Below are experts of layer 8 (counted from 0) of a mixture-of-experts language model. Rows are named router (the router's row for the expert) and show model dimensions 256-511. Each number is 50 + 15 x the weight over its row's rms, rounded and kept within 0 to 99.
After each expert's rows: a language model's description of what the expert responds to. This comes from a sample of Wikipedia text that the model never trained on.

# expert 30
router:34 54 54 75 62 83 70 56 53 70 60 52 46 20 53 52 32 64 43 61 71 56 75 39 53 81 63 48 76 42 44 48 49 57 43 52 51 28 44 47 99 69 59 23 59 65 49 25 45 61 66 44 35 38 53 55 32 67 26 56 54 69 41 50 58 63 85 36 54 50 45 45 34 55 50 66 28 46 65 40 56 47 56 36 39 57 53 65 72 49 47 44 44 56 69 52 42 65 36 35 44 60 59 42 23 55 32 49 58 67 73 39 45 49 66 39 41 48 65 45 86 55 48 25 40 61 79 31 20 49 49 45 46 47 71 73 61 52 46 22 66 55 33 44 64 69 20 61 45 31 77 41 28 66 76 43 63 45 43 38 67 59 26 66 34 52 23 52 48 36 12 51 74 57 36 51 38 37 45 66 72 47 61 49 44 43 59 62 60 26 80 57 73 44 48 22 43 62 54 41 63 62 63 37 64 40 90 63 49 60 69 23 49 38 57 71 59 58 44 65 36 46 28 46 27 62 64 32 43 90 56 44 38 52 58 53 57 52 36 58 32 44 62 60 52 57 20 25 61 56 31 53 64 14 51 72
It responds to: Middle and ending word pieces like er, ig, ger, per, ation, ment inside names and words, such as minigames, Big Ten, bürgerlicher, Minerul.

# expert 44
router:27 31 55 60 62 35 59 57 46 63 60 35 65 44 45 57 47 40 60 52 64 51 99 59 45 38 42 58 18 73 46 69 66 48 26 37 33 41 64 50 35 30 54 62 58 42 46 31 48 63 59 28 54 63 37 66 68 70 61 37 51 48 57 79 53 58 43 43 38 60 43 31 62 70 56 32 38 55 52 39 56 60 59 57 76 70 35 53 50 40 47 37 62 55 57 38 61 53 42 75 51 35 49 35 70 24 64 52 29 47 44 72 52 52 82 73 44 52 65 34 57 63 61 39 72 35 77 39 37 55 53 64 43 23 43 51 22 45 40 23 45 27 34 28 45 67 40 50 45 32 46 34 29 24 25 41 37 50 52 85 43 38 11 63 38 43 75 68 69 60 51 50 47 43 85 48 70 66 12 25 41 40 63 59 59 29 40 52 48 43 28 33 57 53 63 67 17 47 46 57 64 64 60 04 42 56 53 36 55 68 46 60 42 27 46 61 54 50 56 30 59 46 30 59 40 60 48 35 40 44 46 50 29 45 62 43 56 62 39 56 57 52 35 48 66 44 70 63 48 37 38 46 38 34 71 58
It responds to: Common nouns after the/his/this naming works or parts, such as series, role, album, episode, career, battle.

# expert 35
router:71 49 16 69 28 33 55 33 59 65 49 41 42 25 40 66 41 73 39 42 36 64 63 37 44 30 13 63 57 42 43 34 38 36 65 47 23 15 51 77 49 45 47 55 51 41 57 32 61 58 44 34 21 51 25 82 56 28 29 48 36 54 52 28 62 59 44 74 50 48 77 57 61 52 42 56 51 42 36 13 19 58 48 51 27 37 38 45 45 60 23 46 66 64 46 37 53 35 42 52 36 50 74 69 67 34 60 53 62 48 57 54 55 52 43 34 50 53 60 35 58 51 40 44 41 37 26 32 49 54 68 47 36 32 57 52 37 61 36 44 34 48 23 22 53 26 52 80 42 58 33 49 45 62 16 54 45 74 34 68 40 54 67 64 49 63 36 55 38 59 72 47 48 59 45 39 25 55 62 47 68 57 47 36 50 33 46 40 50 58 49 50 57 61 62 28 94 65 63 58 45 56 46 36 33 57 25 32 22 61 38 23 25 33 42 38 46 48 59 38 87 43 79 55 86 42 38 53 91 46 57 36 66 65 60 43 44 51 61 59 45 54 69 62 45 33 55 54 56 58 46 37 52 68 56 45
It responds to: Past-tense verbs and participles after was, were or he, like won, released, played, built, located, including ed word endings.

# expert 56
router:33 81 51 28 50 23 79 31 54 50 69 73 31 62 45 72 60 43 63 64 12 61 46 70 35 63 30 55 79 72 65 72 42 46 66 49 36 32 47 45 66 53 73 25 36 53 42 32 50 44 19 71 83 47 37 47 25 59 43 67 27 54 39 35 87 33 58 57 75 58 69 63 54 25 42 72 61 57 52 38 53 41 77 60 65 37 36 56 53 59 44 92 30 18 55 49 45 60 53 51 49 52 48 62 48 55 65 31 45 37 42 50 60 54 43 51 66 48 48 37 38 49 58 48 66 53 62 41 77 40 50 46 42 52 64 44 27 22 63 33 43 44 52 57 53 43 22 66 67 52 60 81 60 44 60 37 48 23 70 57 38 56 48 52 57 51 56 41 45 35 39 29 24 49 56 72 61 51 23 57 70 67 54 38 38 36 61 49 67 53 41 38 55 46 50 64 34 61 35 28 50 56 63 50 58 81 74 22 69 32 53 59 99 84 81 59 40 18 38 48 57 47 23 70 32 41 47 72 40 78 53 57 57 19 61 43 15 42 65 34 45 43 59 29 70 66 42 65 53 62 71 39 27 41 49 09
It responds to: Pieces with k, ik, ov, z inside foreign, especially Slavic or Finnish, names (Zemunik, Helsinki, PostTrak) and km/kN units.

# expert 58
router:56 60 38 56 65 66 34 48 51 40 54 50 76 59 62 72 55 49 69 46 74 48 53 60 64 53 14 49 70 54 35 51 46 37 56 70 54 46 64 31 34 28 62 61 35 51 41 59 64 31 58 40 56 54 31 38 67 43 53 63 39 80 47 40 43 34 53 32 40 26 58 59 14 59 63 41 42 55 40 52 44 38 36 71 54 61 67 47 33 26 56 56 66 33 45 33 39 65 47 69 38 53 50 61 48 56 41 41 34 34 77 77 41 18 47 35 30 35 40 62 40 38 31 18 69 37 42 07 34 69 57 77 54 36 62 29 53 44 60 45 44 25 57 44 47 66 50 51 61 43 40 57 50 49 63 45 43 50 41 29 49 71 76 47 42 74 54 50 36 47 39 52 59 40 69 52 40 25 64 65 41 37 41 52 28 85 64 32 23 93 78 58 45 61 66 54 53 56 32 59 26 65 27 52 52 49 57 62 41 77 31 57 55 57 60 36 38 59 40 31 61 32 47 47 68 47 67 53 54 63 35 63 57 38 53 57 30 46 44 68 65 54 42 26 24 62 54 66 46 61 57 55 53 45 74 26
It responds to: Words at the start of sentences or lines, such as In, For, an, and name fragments like Al, Ar, r, il.

# expert 14
router:20 54 40 61 34 38 55 51 50 41 28 55 51 29 49 34 54 69 64 19 64 50 27 50 31 03 52 61 41 51 57 45 25 62 49 56 51 58 75 31 62 36 12 44 69 77 79 75 60 56 56 29 53 58 42 38 58 46 57 45 38 47 66 57 44 56 27 74 45 79 19 69 44 69 41 26 52 54 27 44 43 66 48 62 28 45 64 45 45 42 28 40 76 59 56 58 53 60 30 59 60 58 59 17 53 31 59 61 46 64 39 35 36 57 24 61 32 65 71 52 44 59 35 65 47 43 31 43 04 45 65 28 63 27 51 46 45 52 56 57 59 53 55 41 37 42 41 45 27 41 65 55 40 64 86 41 54 61 58 17 31 67 64 63 24 65 28 54 73 40 42 80 44 40 46 55 54 55 54 39 51 49 40 49 40 43 62 49 57 58 46 30 27 35 54 48 60 59 54 42 30 54 38 37 53 63 40 50 68 49 64 54 58 40 53 51 56 72 50 59 24 38 36 30 64 58 76 68 62 22 45 88 69 58 57 54 51 45 54 71 34 46 44 63 65 18 37 60 65 31 27 45 66 59 50 74
It responds to: Table cell separators, hyphens and years inside tables, possessives and prepositions (his, by, with, an), and mid-word pieces like dram, tox-in.

# expert 26
router:69 44 77 46 86 37 46 75 47 32 34 48 58 65 63 48 67 44 46 62 51 67 52 46 19 44 57 53 60 39 44 44 78 25 18 53 62 63 66 48 53 59 54 54 60 41 53 50 64 31 64 71 44 55 81 63 49 45 50 68 39 31 50 56 34 69 31 44 38 23 42 75 48 40 36 49 34 51 91 50 42 47 38 64 34 26 59 57 63 49 78 30 61 66 49 58 43 59 60 49 67 53 61 57 31 19 32 75 49 66 11 39 65 31 23 33 73 53 32 59 69 33 54 48 54 33 61 40 65 63 32 69 64 60 72 57 73 44 45 35 39 78 70 42 47 64 48 45 69 34 40 64 74 72 66 57 53 43 53 57 42 77 09 32 50 65 68 41 45 35 29 34 20 56 25 70 95 31 58 35 37 52 26 87 45 62 32 60 48 59 60 84 36 37 33 47 54 54 50 28 56 34 69 49 90 55 37 58 59 46 20 24 36 58 56 57 68 82 66 85 43 53 53 77 22 45 73 40 70 77 64 41 39 37 62 58 68 19 64 33 60 77 45 61 83 21 42 48 45 45 46 54 65 29 71 31
It responds to: Forms of to be after a subject (was, is, were, became), plus degree adverbs like very, too, directly, well.

# expert 28
router:50 50 66 47 34 66 42 57 68 20 41 49 52 33 42 80 60 65 23 39 33 66 58 49 45 13 38 57 36 42 68 48 32 73 31 52 53 55 69 44 48 58 52 23 46 38 99 50 77 79 48 64 47 30 42 46 50 69 66 40 37 52 52 47 38 41 42 65 54 41 25 38 33 27 29 51 64 52 19 35 37 36 14 45 42 57 38 34 56 41 14 32 56 48 45 60 68 54 37 48 53 61 58 51 58 56 80 40 45 60 65 46 37 60 63 55 49 46 28 53 27 71 75 47 41 52 56 73 34 72 60 45 48 78 57 59 28 23 49 21 68 60 59 58 32 51 84 65 33 59 39 52 37 43 51 49 75 99 55 34 51 49 58 56 44 51 11 20 41 61 59 55 32 48 47 14 81 44 62 75 38 46 45 31 58 20 29 44 54 32 53 48 43 56 45 58 62 52 34 50 33 42 59 52 65 40 36 45 59 46 64 54 66 54 71 67 59 47 47 06 41 74 28 40 48 65 56 37 48 39 54 48 76 39 58 64 49 56 61 71 39 05 74 45 32 57 46 81 74 50 40 72 73 62 56 54
It responds to: Subject pronouns and names opening a clause, such as he, She, it, who, Ross, and auxiliaries had, has, have, mostly in biographies.

# expert 24
router:46 49 32 47 20 61 57 48 41 44 61 34 62 55 55 55 22 45 77 53 86 34 57 40 78 49 66 35 69 81 71 58 15 52 44 43 50 29 53 62 38 55 43 73 29 74 62 76 41 54 47 57 37 63 58 53 61 44 47 75 36 22 78 57 49 61 64 49 51 42 37 51 55 48 82 41 54 57 24 45 27 48 50 28 49 45 07 48 68 23 40 42 43 46 50 46 60 50 62 27 75 88 34 54 44 83 36 51 67 42 33 46 40 71 53 61 60 56 78 23 34 43 66 46 49 24 45 51 49 68 35 51 66 54 37 47 55 33 27 71 38 26 53 47 49 26 58 22 68 65 62 58 47 60 57 65 43 29 45 52 56 46 82 49 64 37 79 52 59 85 60 48 75 47 35 55 26 63 67 45 33 47 67 43 85 41 58 40 45 54 37 50 55 18 44 42 62 30 22 62 51 61 53 61 26 66 51 16 32 41 44 48 43 53 02 32 42 70 75 30 38 56 46 55 55 44 40 29 54 48 36 56 45 39 75 51 51 31 33 48 52 54 48 59 50 61 53 43 53 61 31 25 36 18 60 67
It responds to: The article a and determiners like this, no, any, same, per, plus adjectives right after a, such as a third brigade, four times a minute.

# expert 40
router:39 65 41 50 66 70 66 43 69 49 54 37 53 47 50 56 49 65 49 66 43 51 20 53 61 58 68 55 29 50 46 41 36 59 48 38 77 45 92 65 48 34 56 53 37 49 16 51 57 25 77 34 58 20 39 45 47 43 38 57 47 48 42 55 44 34 23 46 40 55 41 32 45 32 45 40 86 44 29 50 48 45 66 54 71 31 33 34 55 49 68 45 17 35 49 57 71 94 37 60 59 59 59 54 41 37 54 02 62 44 47 40 57 59 36 52 78 59 66 50 66 57 52 41 23 68 38 50 51 71 75 75 82 46 76 41 41 40 26 43 50 29 37 41 35 71 45 40 44 59 55 22 51 60 70 51 66 60 39 43 37 29 69 63 58 52 31 49 72 40 46 98 73 59 34 44 43 66 86 30 45 33 72 52 35 61 59 47 39 37 52 56 45 48 33 39 39 59 42 58 62 39 70 27 56 50 44 48 64 45 59 83 53 46 56 48 53 34 56 52 21 29 25 57 54 22 64 61 78 54 38 64 49 87 65 57 40 60 79 48 48 38 57 67 49 37 24 60 43 33 40 57 64 69 39 59
It responds to: The preposition in, plus In, during and throughout, in phrases like "in the Castle", "in a victory", "In September 2021".

# expert 32
router:80 56 64 57 80 76 42 65 54 21 30 51 45 49 53 65 17 68 52 48 57 22 58 52 20 31 69 48 60 24 77 42 33 47 56 61 43 43 60 25 84 35 36 51 63 35 44 26 31 55 23 42 40 43 54 28 64 51 56 34 40 44 72 49 60 76 65 58 44 60 38 59 47 58 43 33 35 63 28 31 52 72 42 54 61 43 38 43 57 25 71 78 46 52 45 52 36 37 70 68 58 51 46 24 35 45 38 34 24 58 64 35 70 63 52 46 43 61 48 72 64 59 67 46 41 42 39 52 23 69 41 81 46 55 54 24 42 48 38 44 43 38 60 49 50 46 51 59 51 51 51 55 58 45 62 59 65 38 47 39 48 57 46 32 98 58 40 63 64 59 77 36 58 59 36 61 49 57 67 24 65 41 52 54 68 52 41 48 85 34 36 42 28 76 33 21 55 68 70 66 21 40 80 34 36 42 42 63 52 53 67 65 70 25 70 51 40 58 56 55 63 38 66 49 64 39 52 24 58 40 44 77 82 68 47 54 50 78 23 47 36 58 45 35 36 32 55 22 57 54 58 08 79 56 54 48
It responds to: Four-digit years after in, commas or dashes in lists and tables (2005, 2019), day numbers, and the piece ol in Police.

# expert 59
router:56 48 78 69 45 19 40 52 70 44 44 42 35 72 63 63 44 53 50 44 44 45 39 45 44 16 49 58 38 50 39 49 44 53 43 58 62 55 42 59 83 48 37 52 56 78 47 37 57 73 29 40 65 28 52 48 44 56 64 71 28 42 69 52 56 53 37 65 48 57 31 53 55 68 54 58 50 44 38 74 40 77 64 85 51 31 51 62 54 45 69 22 66 66 56 76 39 69 21 49 75 39 65 39 17 69 47 42 53 27 44 44 44 45 55 78 45 42 68 35 36 57 19 54 70 45 56 51 59 48 49 79 58 70 57 60 39 41 59 51 31 74 12 51 16 54 55 59 46 45 49 60 58 29 31 58 42 22 61 66 26 42 33 34 35 64 78 52 41 41 72 56 66 50 62 47 44 38 45 58 20 50 65 45 36 66 79 55 29 40 36 51 60 50 25 57 51 56 34 44 60 23 50 54 45 36 29 61 65 49 12 44 38 41 23 44 58 37 41 64 47 10 52 45 54 42 55 32 76 45 38 63 39 58 61 37 28 57 52 53 37 57 44 54 30 29 64 46 46 41 58 76 53 73 34 65
It responds to: Mid-word pieces ending in t, s or x, like et, ass, ot, x, within words such as veto, dioxide, reassigned, Aldershot.

# expert 10
router:83 70 40 54 51 47 48 57 76 82 42 67 51 55 75 65 57 62 69 56 53 51 60 58 48 69 40 44 39 50 40 34 39 50 51 36 34 61 39 33 43 50 54 42 52 52 27 57 42 53 77 69 47 28 15 45 53 34 31 51 35 58 41 34 46 51 43 69 55 72 63 58 31 69 49 33 82 39 34 76 67 53 51 42 34 36 56 59 34 43 46 24 49 49 51 57 63 38 65 44 69 45 38 54 44 62 46 47 72 60 60 75 51 47 43 50 42 45 55 80 74 24 67 39 61 49 29 35 41 69 59 55 20 18 35 42 31 52 41 34 71 55 43 61 58 46 76 53 47 40 60 66 60 66 44 47 52 46 64 72 62 40 66 45 42 42 73 35 55 44 72 47 43 37 61 54 73 69 46 24 59 71 42 41 48 50 31 71 46 36 45 71 60 18 36 71 20 42 51 75 55 62 52 49 20 52 78 48 41 52 49 35 45 60 54 58 42 34 51 92 56 71 54 39 27 55 58 76 39 61 46 53 54 63 25 86 51 54 58 45 36 70 57 63 38 56 47 47 68 73 51 42 42 55 45 50
It responds to: First words of place and institution names, such as North, South, West, San, New, High, Grand, and name pieces like Card(iff).

# expert 43
router:45 41 47 29 55 59 67 49 35 69 68 41 58 48 57 48 57 94 71 24 84 46 48 63 50 67 43 54 56 42 25 53 51 62 45 48 64 66 55 29 62 52 33 51 83 58 46 54 54 82 42 27 56 54 28 41 16 54 54 53 41 44 50 66 43 49 30 53 53 20 46 53 34 40 63 39 51 31 70 64 35 47 49 66 73 76 85 41 47 44 41 44 69 49 65 62 51 47 46 59 34 58 46 43 43 57 44 36 60 62 56 81 36 61 60 63 31 32 51 51 39 51 49 87 56 39 69 74 35 45 64 46 41 42 62 38 62 35 36 76 31 74 64 72 77 38 60 67 47 52 67 41 59 54 31 46 54 57 33 35 77 48 51 83 43 54 69 32 40 72 64 33 21 56 52 28 35 52 53 67 30 41 65 33 58 38 40 46 59 58 48 56 23 39 46 66 67 51 74 49 25 35 35 38 77 42 43 48 70 52 38 76 68 54 54 44 54 49 36 52 50 47 34 57 56 62 55 38 69 56 59 41 54 72 36 32 35 49 34 71 77 48 65 50 40 42 58 57 55 61 75 44 33 52 73 31
It responds to: Pipe separators between numeric cells in sports or results tables, plus semicolons, colons, and month names in dated entries.

# expert 18
router:49 37 29 86 50 56 54 39 47 58 56 55 48 36 42 35 57 66 45 51 53 26 61 47 50 42 46 38 42 48 31 27 58 64 41 39 65 70 53 55 48 68 49 27 60 29 68 34 37 46 60 78 58 51 30 70 39 65 77 54 43 57 32 30 53 47 35 66 41 38 59 55 19 57 56 47 18 57 24 82 36 30 59 41 67 29 56 51 73 43 22 41 63 50 36 17 38 69 56 45 64 58 52 26 58 44 51 60 48 66 57 17 57 62 70 50 23 49 50 61 49 46 60 42 57 63 17 62 40 37 46 34 33 27 72 31 76 58 71 33 57 42 56 46 68 36 20 48 47 59 64 59 66 49 42 49 22 79 83 60 30 38 69 72 36 59 29 68 52 83 52 79 93 27 50 71 35 67 57 57 54 78 59 58 52 57 43 36 87 63 66 69 62 74 27 48 59 59 79 35 38 56 59 21 27 59 46 46 56 54 53 71 53 68 61 29 25 38 51 67 73 23 34 59 41 51 34 49 34 28 62 49 49 58 47 61 64 43 41 37 66 62 35 71 47 52 53 68 78 34 53 54 44 44 61 43
It responds to: Plural suffixes and plural nouns like s, ers, ors, ants, ies, and people, men, children, as in restaurants, boosters, factories.

# expert 60
router:54 47 53 28 48 42 80 69 40 51 31 55 57 69 45 51 78 64 30 56 29 41 55 46 47 79 74 72 44 65 66 25 45 56 39 80 58 61 57 55 34 52 50 59 32 43 51 13 32 95 53 37 78 51 38 30 40 62 54 63 65 66 49 64 45 39 50 44 73 68 34 25 56 27 43 62 25 40 47 75 41 48 48 49 54 74 38 26 54 62 53 28 40 49 66 33 42 47 58 56 20 45 39 78 07 32 41 58 20 42 48 59 42 77 53 48 82 54 37 65 40 54 33 65 41 33 48 56 56 34 64 42 65 36 61 62 54 45 54 60 45 48 62 40 75 39 61 40 29 80 30 46 30 56 50 52 58 75 41 43 40 17 21 69 32 39 67 59 57 46 67 51 58 59 55 45 53 38 42 60 33 64 77 57 34 48 46 67 37 61 39 41 72 58 34 22 46 32 34 47 70 57 50 56 70 52 63 30 45 30 84 36 44 81 31 41 52 60 49 36 89 44 23 51 64 80 25 75 79 67 52 64 78 37 65 38 55 53 32 47 68 61 65 43 59 47 24 48 25 47 72 65 49 47 74 64
It responds to: Column headers and infobox field names in tables and stats, such as Votes, Date, Total, Country, Born, Team, plus numeric table cells.

# expert 27
router:34 45 39 58 66 52 41 62 54 63 55 54 43 50 48 58 45 69 24 60 39 26 71 67 46 16 53 50 46 45 47 43 27 54 60 43 48 31 32 36 88 23 40 55 42 50 40 54 41 47 65 46 56 44 31 45 73 32 58 52 43 73 54 36 57 44 55 55 53 72 49 49 75 39 65 36 38 47 28 29 42 70 55 51 64 63 74 78 44 55 25 39 49 41 63 47 45 45 28 69 15 46 62 36 28 30 59 73 54 60 49 54 42 38 55 22 32 21 24 60 38 25 46 49 55 65 25 28 49 58 56 23 50 65 71 52 34 46 30 60 38 43 55 52 25 48 59 58 43 30 67 32 61 70 66 36 39 26 78 30 58 65 49 64 64 44 38 38 41 56 21 74 32 29 41 55 43 67 68 46 52 74 43 42 51 56 57 75 53 65 52 35 52 68 61 51 39 68 50 40 61 60 44 21 20 62 49 56 46 71 39 60 60 56 41 15 86 38 46 47 43 30 55 50 62 75 43 58 25 36 33 64 62 74 62 37 26 70 54 46 62 65 41 65 67 47 51 87 16 34 35 46 66 49 49 54
It responds to: Cardinal numbers in digits or words, in scores, tables, dates and track lists, as in 4-0, three, 16, 1–3.

# expert 50
router:48 43 51 62 44 45 04 64 45 48 57 27 57 32 46 55 33 76 20 61 35 50 60 68 44 63 45 67 46 36 53 33 47 19 45 32 33 50 53 38 51 28 39 42 23 55 29 64 50 41 29 30 42 33 52 57 52 52 60 74 36 60 31 39 66 56 41 51 55 39 56 81 57 37 98 37 43 53 40 61 68 31 46 79 61 58 60 50 41 51 45 42 41 58 65 72 61 50 45 35 33 31 31 49 72 50 81 67 62 28 37 28 54 50 59 48 39 69 38 73 89 47 66 65 50 50 53 23 24 45 50 60 73 65 37 40 43 53 56 49 50 50 69 46 41 78 72 49 34 13 58 73 36 62 35 58 64 38 32 45 64 41 39 68 76 85 50 65 76 43 29 43 31 60 47 54 53 27 59 61 34 42 50 35 61 24 44 51 74 62 61 54 34 73 33 56 56 49 49 46 69 32 48 26 65 75 53 48 58 72 43 54 55 28 43 61 39 27 43 22 49 68 57 49 51 27 57 39 47 66 51 46 45 49 38 55 17 48 58 51 68 49 41 31 26 26 48 58 85 28 22 70 20 62 58 67
It responds to: Capital or lowercase D starting names or words (Dawahare, Dixon, dorsal), plus digits in tables and numbered lists.

# expert 61
router:42 32 12 32 54 10 36 37 47 32 57 53 50 44 50 33 58 52 43 38 25 25 82 32 47 31 37 46 37 45 48 30 48 44 36 40 79 36 59 60 42 58 65 75 42 60 31 69 63 25 68 38 19 60 31 33 36 69 74 34 35 55 47 55 37 49 27 38 45 60 69 59 62 59 55 63 60 41 43 43 75 58 46 28 46 80 59 59 67 50 57 57 42 00 67 52 76 35 68 55 48 59 76 33 57 55 88 25 39 72 47 48 37 47 32 50 49 37 58 78 44 35 44 52 48 01 43 41 90 35 43 28 49 33 63 30 57 67 58 34 22 78 43 55 36 65 74 54 69 31 33 48 42 59 45 49 81 63 44 64 67 52 44 48 54 41 52 53 37 63 57 46 53 40 47 45 59 38 69 63 54 62 52 56 58 66 22 45 64 38 33 43 46 81 72 58 59 73 47 56 38 54 53 77 76 30 66 53 78 44 43 30 72 39 27 52 55 62 71 50 69 82 57 41 43 63 57 31 41 34 51 61 59 33 53 71 49 63 43 33 67 13 58 34 23 24 63 29 87 56 32 47 55 43 51 56
It responds to: Suffix pieces that form adjectives, such as ic, al, ical, ian, ous, ive, in words like historical, botanical, civic, political.

# expert 42
router:23 50 50 53 84 42 56 39 36 42 61 54 55 55 77 41 12 59 37 45 49 60 46 55 41 65 86 55 42 39 57 40 53 56 75 41 70 52 71 61 42 33 65 33 67 77 29 47 04 26 60 47 57 80 42 46 61 36 62 44 51 40 35 51 04 42 50 49 66 45 47 63 25 53 67 40 59 48 63 38 47 49 56 64 55 53 55 53 58 56 58 58 78 60 46 45 46 55 14 56 17 63 66 61 83 46 58 32 55 33 40 62 40 56 58 53 45 70 65 46 62 51 24 48 43 40 46 29 52 48 63 49 19 41 41 48 42 49 29 57 65 46 45 47 24 58 53 57 35 72 33 71 61 29 68 45 38 31 43 37 62 30 60 66 70 47 61 42 39 40 62 58 45 59 56 37 55 48 19 60 62 35 47 29 51 27 39 50 35 63 58 41 29 33 49 30 40 52 25 48 58 67 50 44 35 47 44 37 41 44 44 42 42 59 66 54 57 47 41 76 68 46 73 47 70 38 22 12 38 59 38 48 45 54 35 30 62 50 46 75 43 79 52 59 67 42 33 59 36 28 80 69 34 21 44 54
It responds to: Final pieces of personal surnames and place names, such as son, ton, ley, ville, ington, as in Donaldson, Bailey, Wellington, plus whole surnames Johnson, Smith.

# expert 47
router:68 51 32 73 47 49 55 85 57 50 62 47 36 41 59 35 58 20 59 42 54 42 63 37 48 38 64 63 56 82 70 51 67 63 55 43 24 39 51 47 56 44 60 38 50 60 66 47 60 41 34 20 69 48 48 44 24 48 33 51 42 51 40 35 64 48 71 60 52 34 55 43 62 65 74 66 78 42 28 51 59 49 64 66 73 77 44 50 45 41 52 41 68 57 31 55 47 77 20 63 62 47 20 57 48 59 53 60 40 54 28 35 59 41 44 61 44 35 22 35 35 30 45 56 50 51 53 52 36 73 46 51 41 60 11 43 60 48 18 31 71 51 49 37 39 46 44 60 48 80 89 37 38 65 48 61 65 33 50 43 37 56 23 46 75 75 83 62 48 63 60 77 42 64 48 28 44 46 38 69 39 37 41 42 62 90 39 38 38 29 42 72 41 18 57 38 64 35 42 73 44 37 47 32 61 48 47 53 50 68 48 56 38 54 77 19 32 45 56 36 44 58 28 66 57 54 56 63 29 52 41 56 31 43 57 13 35 57 64 47 37 54 57 67 47 39 30 63 44 50 86 56 65 73 38 28
It responds to: Head nouns after nationality or type adjectives in definitions, e.g. American rock band, football club, software company, plus sh/ish/ist pieces.

# expert 48
router:39 24 46 73 45 34 76 48 41 48 61 32 48 45 50 28 34 32 67 54 56 48 46 52 53 37 76 63 57 61 71 39 48 47 53 61 24 19 79 54 35 71 69 71 64 52 46 46 47 57 63 68 26 48 31 66 35 42 56 38 52 61 45 45 69 70 40 43 56 41 52 36 78 59 58 64 85 53 59 41 54 50 63 47 34 40 54 28 72 34 23 40 45 44 66 61 47 07 21 36 60 61 55 56 54 42 51 35 67 61 55 39 26 63 50 19 52 48 32 34 29 41 53 43 71 49 50 39 42 40 42 42 30 29 68 47 45 58 67 25 27 54 65 63 46 44 58 36 23 55 49 52 46 55 65 40 77 36 54 38 35 70 60 58 54 35 04 34 62 51 34 55 68 20 40 36 62 43 45 43 67 57 45 67 25 29 47 20 30 52 69 42 40 54 66 56 31 57 23 55 74 34 62 43 62 33 47 58 89 56 56 53 66 34 41 39 68 73 47 40 43 59 75 53 50 83 53 46 47 47 33 51 53 62 33 46 66 56 48 45 58 69 34 34 52 25 48 59 46 58 28 29 24 29 64 54
It responds to: Month names in dates after a day number or on, such as 3 February 1728, May 15, plus table pipes and commas in date entries.

# expert 49
router:48 25 45 39 61 66 33 49 60 49 42 47 33 34 50 66 60 24 52 43 55 50 79 79 47 43 74 29 46 64 48 38 40 45 87 40 41 47 47 57 18 44 59 28 56 56 09 20 80 48 54 62 33 41 41 49 53 62 61 54 57 52 32 69 41 62 56 78 83 49 64 59 31 70 39 65 51 42 16 40 26 59 45 50 60 64 39 55 53 46 78 27 48 47 31 42 52 45 39 56 43 63 69 39 08 50 57 55 47 35 62 50 56 72 41 44 56 57 68 69 24 62 51 21 86 74 38 48 53 37 63 54 62 52 49 73 51 59 45 39 66 41 05 58 36 43 55 46 47 60 49 50 58 42 20 45 44 27 53 63 32 36 20 24 53 48 62 51 39 44 38 40 64 53 60 36 54 47 54 47 20 68 41 49 83 73 51 47 79 33 64 45 25 49 63 69 68 67 49 52 62 74 41 41 25 52 47 58 53 47 56 44 48 73 26 20 58 46 61 77 57 73 50 55 46 25 40 43 55 53 40 54 57 75 48 55 64 34 64 50 39 73 82 38 38 54 59 49 06 48 46 35 43 40 38 34
It responds to: Single capital letters starting a word split into pieces, like S, H, C, M, F, at sentence or paragraph starts, or initials.

# expert 62
router:28 39 48 46 51 24 50 41 17 47 62 62 52 61 66 75 52 42 85 49 45 45 59 47 41 43 47 61 43 84 61 50 55 50 42 40 49 55 96 31 69 58 54 29 65 61 57 58 79 53 50 48 36 47 61 56 67 30 48 70 31 55 85 64 75 43 49 48 30 56 66 42 43 90 62 39 55 56 42 30 45 30 55 35 61 26 28 39 45 29 34 53 56 65 74 62 75 65 10 71 23 57 53 34 54 30 67 56 71 44 48 33 41 50 60 61 64 49 25 35 25 46 52 56 34 36 16 40 45 53 53 33 61 52 65 65 28 44 71 75 41 63 39 63 36 53 75 51 52 57 48 68 67 29 80 37 47 58 69 39 59 21 47 67 38 46 57 77 64 37 48 74 49 20 57 59 30 56 69 85 47 63 34 37 49 30 73 61 51 59 44 35 47 44 34 37 65 48 43 61 45 73 46 83 42 56 54 34 43 65 51 56 52 62 67 51 53 57 40 54 46 42 47 19 30 56 47 36 66 34 50 66 68 40 64 56 70 63 65 38 38 21 42 41 45 62 52 53 75 48 49 27 58 55 80 27
It responds to: List dashes and table pipes at line starts, colons, and first names in tables or credits, such as Mark, Brian, Jason.

# expert 36
router:58 54 53 65 42 71 59 20 70 48 39 46 61 51 53 32 88 69 59 53 31 67 59 42 60 32 51 58 59 54 31 45 97 69 48 63 72 70 68 52 24 55 52 29 76 63 55 37 64 47 52 15 92 51 80 37 10 50 66 28 84 59 59 68 58 61 29 42 43 42 64 50 61 67 52 49 56 76 67 60 33 32 54 54 37 27 39 42 36 47 58 61 73 48 53 32 44 32 58 36 75 42 34 50 55 55 35 33 50 63 37 47 25 39 33 57 50 41 45 50 56 62 39 70 23 23 35 49 50 58 67 56 48 26 50 60 40 52 45 34 41 49 15 36 58 35 61 43 46 58 41 71 70 29 74 61 65 39 56 68 60 52 57 59 11 45 26 53 46 78 32 54 28 23 56 54 41 56 41 40 56 49 54 58 29 57 44 41 25 28 35 45 46 50 42 48 79 64 16 63 50 39 54 59 51 45 59 34 55 72 53 66 47 48 62 65 37 36 56 33 47 48 69 65 40 20 33 51 52 57 39 64 50 57 43 41 64 50 51 51 46 44 51 37 32 69 55 57 85 55 49 55 38 49 24 61
It responds to: Digit tokens continuing numbers in statistics, scores, coordinates and populations, such as 2,575, 4.87 sqmi, 16-13, 2–3.

# expert 51
router:48 64 54 43 38 36 26 41 33 45 55 30 46 35 57 53 69 32 32 51 74 82 54 18 48 85 62 39 63 56 89 67 61 41 48 42 62 32 49 67 44 58 48 59 42 37 58 30 54 52 37 41 10 34 52 43 33 44 47 78 74 43 32 73 68 61 34 70 60 21 53 41 48 48 40 48 57 37 55 69 42 42 59 50 38 73 43 51 41 41 62 53 36 50 47 66 39 49 62 58 40 47 34 50 84 36 59 76 44 62 49 29 60 17 52 74 76 67 48 51 96 44 62 50 15 44 44 63 70 58 40 53 37 80 43 22 51 50 61 55 27 46 60 60 33 54 47 46 44 48 47 30 38 50 70 49 35 50 35 42 23 68 44 54 77 50 30 61 39 65 54 74 54 62 31 86 47 50 71 51 38 24 50 39 46 34 31 57 45 40 38 36 56 61 65 39 60 43 73 31 45 48 38 55 70 51 28 54 65 54 48 53 53 36 51 61 87 43 54 32 42 40 36 63 28 44 40 75 44 58 54 22 48 62 27 51 66 64 72 42 78 54 54 39 43 53 37 52 66 49 16 35 23 58 29 35
It responds to: Pieces with w, m or v inside words like E-v-ents, pre-v-ents, plus the words to, was, and, is in running text.